{"n_layer": 12, "d_model": 224, "n_experts": 64, "experts_per_token": 2, "d_expert": 160, "d_shared_expert": 0, "activation": "clamped_swiglu", "moe_layers": [0, 1, 2, 3, 4, 5, 6, 7, 8, 9, 10, 11], "router_score": "softmax", "normalize_top_k": false, "routed_scale": 1.0, "balance_loss": 0.00395, "balance_bias": false, "router_z_loss": 0.001, "init_std_router": 0.0108, "lr_router": 0.000803, "n_head": 7, "n_kv_head": 1, "head_dim": 64, "vocab_size": 8192, "norm": "layernorm", "norm_place": "pre", "norm_eps": 1e-06, "positions": "rope", "rope_base": 10000.0, "rope_fraction": 1.0, "qk_norm": true, "attn_scale": 0.125, "tie_embeddings": false, "parallel_block": false, "init": "uniform", "init_std_qkv": 0.04, "init_std_o": 0.0, "init_std_up": 0.04, "init_std_down": 0.0, "optimizer": "adamw", "lr": 0.00147, "beta1": 0.95, "beta2": 0.98, "weight_decay": 0.092, "lr_head": 0.00837, "warmup_steps": 367, "schedule": "wsd", "decay_fraction": 1.0, "decay_shape": "linear", "final_lr_fraction": 0.0, "batch_tokens": 65536, "seq_len": 256, "doc_mask": true, "train_tokens": 672300000, "steps": 10259, "dataset": "wikipedia_en"}
Below are experts of layer 5 (counted from 0) of a mixture-of-experts language model. Rows are named router (the router's row for the expert), down (a neuron's output weights, with its number) and show model dimensions 0-223. Each number is 50 + 10 x the weight over its row's rms, rounded and kept within 0 to 99.
After each expert's rows: a language model's description of what the expert responds to; "raises" lists some tokens whose logits its average output raises strongly, later layers aside. This comes from a sample of Wikipedia text that the model never trained on.

# expert 43
router:59 62 45 60 60 59 58 41 40 35 61 59 61 57 42 51 61 60 43 61 36 62 45 59 60 61 55 62 48 65 60 64 39 34 40 41 61 39 44 58 59 56 39 60 62 60 53 59 53 39 40 42 67 62 40 58 43 61 58 60 36 62 40 57 40 63 64 57 50 35 59 64 56 56 62 41 38 42 60 38 44 43 55 58 59 37 59 40 62 60 38 58 41 61 43 39 34 40 41 56 44 39 52 58 58 42 39 42 40 66 39 40 58 62 56 36 56 41 59 57 63 41 53 44 60 61 36 39 40 43 44 70 43 38 36 44 49 37 38 38 58 37 58 43 46 41 39 51 38 57 54 57 41 59 50 35 49 48 39 41 42 50 60 57 44 39 44 43 47 38 63 59 40 45 49 36 40 42 57 59 59 40 60 40 62 56 62 43 61 63 63 60 43 52 60 41 41 39 36 37 40 62 60 57 59 57 59 42 60 44 63 64 47 63 64 58 62 64 35 61 40 36 39 37
down4:31 35 42 62 55 56 34 48 51 57 61 45 39 43 50 68 49 36 43 57 40 46 54 57 61 47 38 56 38 33 32 68 69 46 50 47 49 31 47 65 54 61 50 47 48 54 54 58 57 39 39 37 45 70 36 36 61 42 49 65 57 43 57 60 43 48 47 60 45 56 50 51 45 35 55 40 44 44 43 40 49 37 42 58 52 49 61 50 50 42 50 61 52 52 61 36 51 66 50 40 69 50 31 44 62 46 67 43 54 37 72 58 44 32 53 70 37 37 67 44 56 72 37 34 55 39 52 65 27 36 45 48 54 46 50 60 57 53 39 40 50 58 59 45 49 66 51 56 47 32 58 41 53 26 60 28 53 71 49 63 53 49 45 60 54 45 49 57 51 64 56 56 50 60 61 43 44 50 34 53 40 35 68 43 65 48 62 62 51 64 65 52 39 38 45 62 57 57 51 53 52 51 37 54 41 58 31 54 31 42 47 46 45 59 48 55 59 49 46 48 46 39 56 53
What it handles: Inner word syllables
raises: "released", "ted", "amed"

# expert 38
router:60 60 44 56 57 62 65 36 41 35 61 59 60 47 39 51 60 59 57 61 43 63 39 59 61 60 49 57 45 59 59 63 40 39 42 41 58 37 51 56 63 62 44 59 56 59 31 63 64 41 45 44 48 58 42 61 39 60 59 36 38 60 39 64 34 59 59 61 59 39 59 64 56 60 58 41 40 40 61 40 47 41 61 58 62 44 65 37 61 59 36 60 40 62 42 31 43 42 40 63 41 44 53 59 57 51 40 41 44 56 41 43 63 59 59 41 64 44 56 58 61 36 49 38 59 59 37 42 63 40 40 57 42 40 39 40 44 31 45 41 56 39 63 40 45 41 40 38 43 63 23 57 46 58 36 38 48 49 42 41 38 57 60 58 43 38 44 37 38 46 60 58 42 38 59 35 39 44 59 58 59 45 58 38 62 63 61 44 43 57 61 54 41 60 48 42 42 43 40 41 42 62 67 60 60 58 59 41 54 36 65 58 56 62 60 59 57 62 43 59 41 39 44 39
down5:54 42 67 64 58 67 55 29 52 44 61 56 43 39 31 58 50 43 40 54 48 59 62 47 52 57 43 62 51 53 53 56 39 75 51 52 67 43 58 63 52 60 48 54 50 62 43 62 61 44 55 55 46 60 50 64 53 53 57 60 51 61 63 43 38 47 49 26 47 41 35 48 37 33 46 63 30 46 70 36 51 54 65 62 44 54 62 44 39 54 53 47 48 50 66 52 52 42 32 31 57 44 33 32 46 36 52 52 43 63 54 30 44 38 67 55 57 47 42 52 68 40 38 60 63 55 56 55 35 45 54 59 64 27 54 27 68 59 58 47 45 46 33 51 47 40 40 45 55 57 29 61 46 52 59 61 47 56 61 49 51 50 39 42 54 42 58 39 54 51 60 56 45 40 41 71 55 44 41 51 45 45 55 43 46 55 56 55 38 55 69 37 61 44 45 52 36 36 58 51 51 48 55 48 54 39 65 38 55 24 56 61 39 46 54 41 69 54 46 57 30 49 48 52
What it handles: Article a, noun heads
raises: " Phylum", "burgh", "iversary"

# expert 10
router:58 62 45 43 59 60 49 36 42 43 57 57 63 43 40 48 58 61 41 57 38 63 36 61 57 64 48 61 60 65 56 55 38 35 42 38 63 39 39 60 58 58 45 58 57 61 52 63 46 40 45 43 39 61 42 61 39 62 60 46 39 58 45 64 35 67 60 65 44 38 60 56 55 59 56 40 34 41 56 42 42 43 59 64 41 47 62 46 60 56 35 60 38 61 41 64 38 42 44 61 41 43 41 62 61 63 45 41 38 63 39 43 60 56 59 34 33 35 61 61 62 37 54 37 57 61 41 43 47 43 42 29 43 39 37 43 51 43 42 40 60 39 59 42 55 43 43 55 43 65 63 57 43 62 37 33 46 42 38 42 46 51 60 59 42 38 42 44 51 40 66 58 44 38 45 38 38 39 57 57 62 39 60 36 64 59 62 39 33 58 52 59 44 59 47 43 41 43 40 42 43 59 36 60 57 57 67 41 54 37 63 59 34 57 57 63 61 60 43 58 40 41 41 41
down7:49 62 30 55 34 35 54 59 54 40 44 51 37 38 54 53 49 44 51 81 65 51 41 29 56 41 42 56 49 56 56 65 53 51 54 51 30 71 24 42 42 48 44 41 39 58 70 40 59 46 56 56 50 51 55 61 49 48 46 33 48 60 61 53 43 57 63 56 41 48 75 52 53 38 65 34 55 73 39 65 38 44 61 56 58 48 48 46 56 58 46 32 49 50 45 45 57 36 61 53 51 60 59 66 43 63 54 45 60 44 40 61 62 61 64 48 55 68 44 47 42 46 42 53 55 45 56 52 42 55 37 65 48 48 49 56 51 47 39 42 54 64 61 40 27 43 56 45 70 65 51 41 54 48 59 46 58 62 51 53 67 49 35 49 51 58 42 21 59 27 49 33 67 54 48 36 60 44 35 53 41 57 39 42 47 59 54 42 41 47 39 47 47 53 57 39 58 51 43 41 48 64 58 41 61 66 43 63 44 62 38 51 51 51 41 44 42 49 46 54 55 40 32 49
What it handles: Article after prepositions
raises: " reference", "ings", " names", " background"

# expert 44
router:60 61 37 38 58 63 44 39 42 37 59 56 59 60 40 42 62 59 54 63 42 63 43 60 60 64 53 59 65 58 60 63 35 43 40 41 59 35 62 60 61 59 40 60 59 61 45 60 42 40 42 41 43 59 38 57 39 60 61 48 37 65 40 61 38 60 55 59 52 43 60 60 60 60 64 33 42 38 57 38 39 41 63 62 52 46 55 37 62 61 40 60 39 62 41 49 40 41 41 58 43 34 55 60 58 59 41 40 40 60 38 38 62 60 62 37 55 36 60 63 62 40 51 41 60 57 42 38 47 41 41 41 38 39 36 40 44 37 35 38 58 35 61 56 28 39 38 55 43 59 48 60 45 59 57 44 56 47 45 39 48 36 61 57 41 40 36 40 50 41 63 61 41 40 44 39 39 44 57 63 58 42 61 44 64 61 60 40 42 60 62 61 40 47 46 39 43 37 43 41 41 57 38 59 58 60 55 43 49 38 60 57 48 62 61 61 59 63 36 60 40 34 39 42
down5:55 58 49 65 40 42 33 33 40 42 38 49 39 45 56 44 63 71 60 39 38 55 45 46 59 50 48 44 37 51 59 39 53 54 52 46 61 56 42 40 39 50 62 31 54 51 39 47 74 49 42 41 59 67 49 43 62 51 38 55 59 43 74 30 60 44 57 43 53 56 62 64 52 54 16 57 53 37 46 51 50 64 56 49 49 52 66 51 46 47 45 49 48 27 42 70 65 43 66 36 39 53 58 39 37 43 49 42 65 63 48 62 55 68 46 37 56 64 50 43 72 31 58 57 43 37 44 51 55 46 72 48 48 38 54 42 54 54 36 50 54 41 51 44 45 70 50 45 66 50 35 54 63 52 50 62 34 50 57 68 39 59 52 41 51 49 66 41 51 65 55 38 61 48 53 59 61 64 37 66 36 46 56 45 58 38 45 49 31 41 46 47 52 48 58 46 61 41 54 59 52 53 49 57 58 54 61 22 47 40 36 50 48 51 49 51 49 52 49 49 66 59 52 54
What it handles: Numbers in tables
raises: "ams", "ares", "rick", "aves"

# expert 35
router:63 59 38 49 62 63 44 42 42 42 62 58 59 45 40 54 64 58 44 62 36 56 42 59 60 58 46 64 54 57 58 58 40 43 40 41 59 40 47 65 58 58 40 58 55 59 41 62 58 38 42 42 48 60 40 58 40 61 62 41 41 63 41 62 43 63 56 58 58 35 64 60 62 58 60 42 43 39 60 42 44 41 58 62 51 40 63 38 62 61 43 58 36 61 45 53 42 40 40 62 39 35 57 55 63 66 41 39 42 60 38 41 62 66 62 38 46 40 54 62 60 37 44 42 60 62 38 39 54 41 37 57 38 37 40 41 52 41 32 40 60 36 59 43 48 40 43 45 39 61 51 61 40 66 48 43 43 54 39 37 40 43 62 57 46 39 39 36 33 41 63 60 41 37 43 41 40 38 57 62 56 40 59 40 56 63 59 40 42 67 59 59 41 54 54 41 39 39 42 41 42 62 47 59 60 57 61 43 54 37 66 61 56 63 67 61 64 64 40 61 40 38 38 42
down4:57 45 55 46 63 49 67 48 60 70 65 59 45 44 49 54 50 69 46 56 54 62 60 52 52 52 44 37 69 52 46 52 49 37 45 45 46 42 48 64 53 50 47 57 39 51 49 47 58 43 42 49 50 55 42 40 39 38 51 42 45 51 55 51 45 45 44 62 63 42 45 35 56 54 73 42 57 54 34 32 53 58 56 44 43 53 64 59 47 44 37 37 35 41 42 33 54 58 56 55 33 43 87 56 68 51 68 39 42 37 51 40 46 38 61 57 41 55 44 56 53 52 54 42 34 33 64 51 33 68 39 44 56 62 48 52 36 54 49 37 34 38 60 25 57 72 57 55 51 25 56 40 54 29 65 46 57 47 63 55 56 36 46 33 52 44 61 53 36 43 37 44 53 59 51 63 52 57 79 56 54 58 55 49 52 52 30 57 63 56 56 41 48 55 44 49 62 70 50 51 34 47 50 47 34 52 60 61 57 34 51 52 38 39 56 51 43 51 66 48 54 57 56 52
What it handles: Verb and word middles
raises: "eration", "reek", " occurred"

# expert 63
router:61 62 41 62 59 61 54 39 42 40 59 59 64 51 43 45 59 58 43 64 37 57 40 62 60 58 40 58 54 62 57 63 41 39 45 41 62 40 59 61 66 57 42 58 64 62 29 60 44 40 41 40 33 58 39 62 38 58 60 44 44 56 41 62 42 59 60 61 47 40 61 61 59 62 63 42 36 39 62 39 54 43 59 56 50 57 59 39 60 59 43 58 38 55 39 72 37 37 41 62 38 37 44 59 59 55 43 41 40 61 41 41 57 62 60 35 48 38 61 62 61 46 44 41 59 58 41 42 44 39 44 33 38 42 38 40 44 41 39 42 60 42 62 50 43 38 38 48 41 61 44 60 40 60 45 41 52 62 46 37 39 52 56 59 43 39 39 38 54 39 64 59 41 43 41 38 40 40 59 60 63 39 60 39 59 58 62 43 18 57 58 57 41 41 47 39 44 41 43 42 42 62 40 60 60 57 60 45 54 41 58 58 35 57 59 62 60 60 42 58 44 39 41 36
down6:52 51 45 59 53 56 56 32 65 35 63 65 42 45 46 65 60 39 57 53 49 58 39 33 37 40 61 39 39 31 52 47 53 59 63 59 51 63 47 48 43 38 56 46 22 47 39 48 31 46 42 36 52 63 58 55 63 30 41 56 39 53 51 65 57 51 47 52 48 36 46 45 51 55 34 45 57 48 48 53 32 50 30 51 45 55 38 56 54 46 56 39 58 73 38 56 61 38 55 48 53 57 67 53 52 48 66 49 49 48 67 54 53 42 61 42 58 47 60 65 66 41 40 44 66 61 51 53 46 59 60 66 49 30 56 63 42 42 43 49 59 56 60 47 56 62 48 61 45 62 52 63 34 28 51 45 26 52 58 39 41 53 55 58 30 48 53 46 48 59 40 48 50 59 28 52 49 48 44 51 54 67 63 43 69 37 40 42 42 50 39 50 50 70 60 63 40 44 35 61 57 35 41 31 37 65 40 53 55 52 54 59 48 66 52 53 48 54 37 52 73 46 47 43
What it handles: Table pipes and parentheses
raises: " operated", " applied", " found"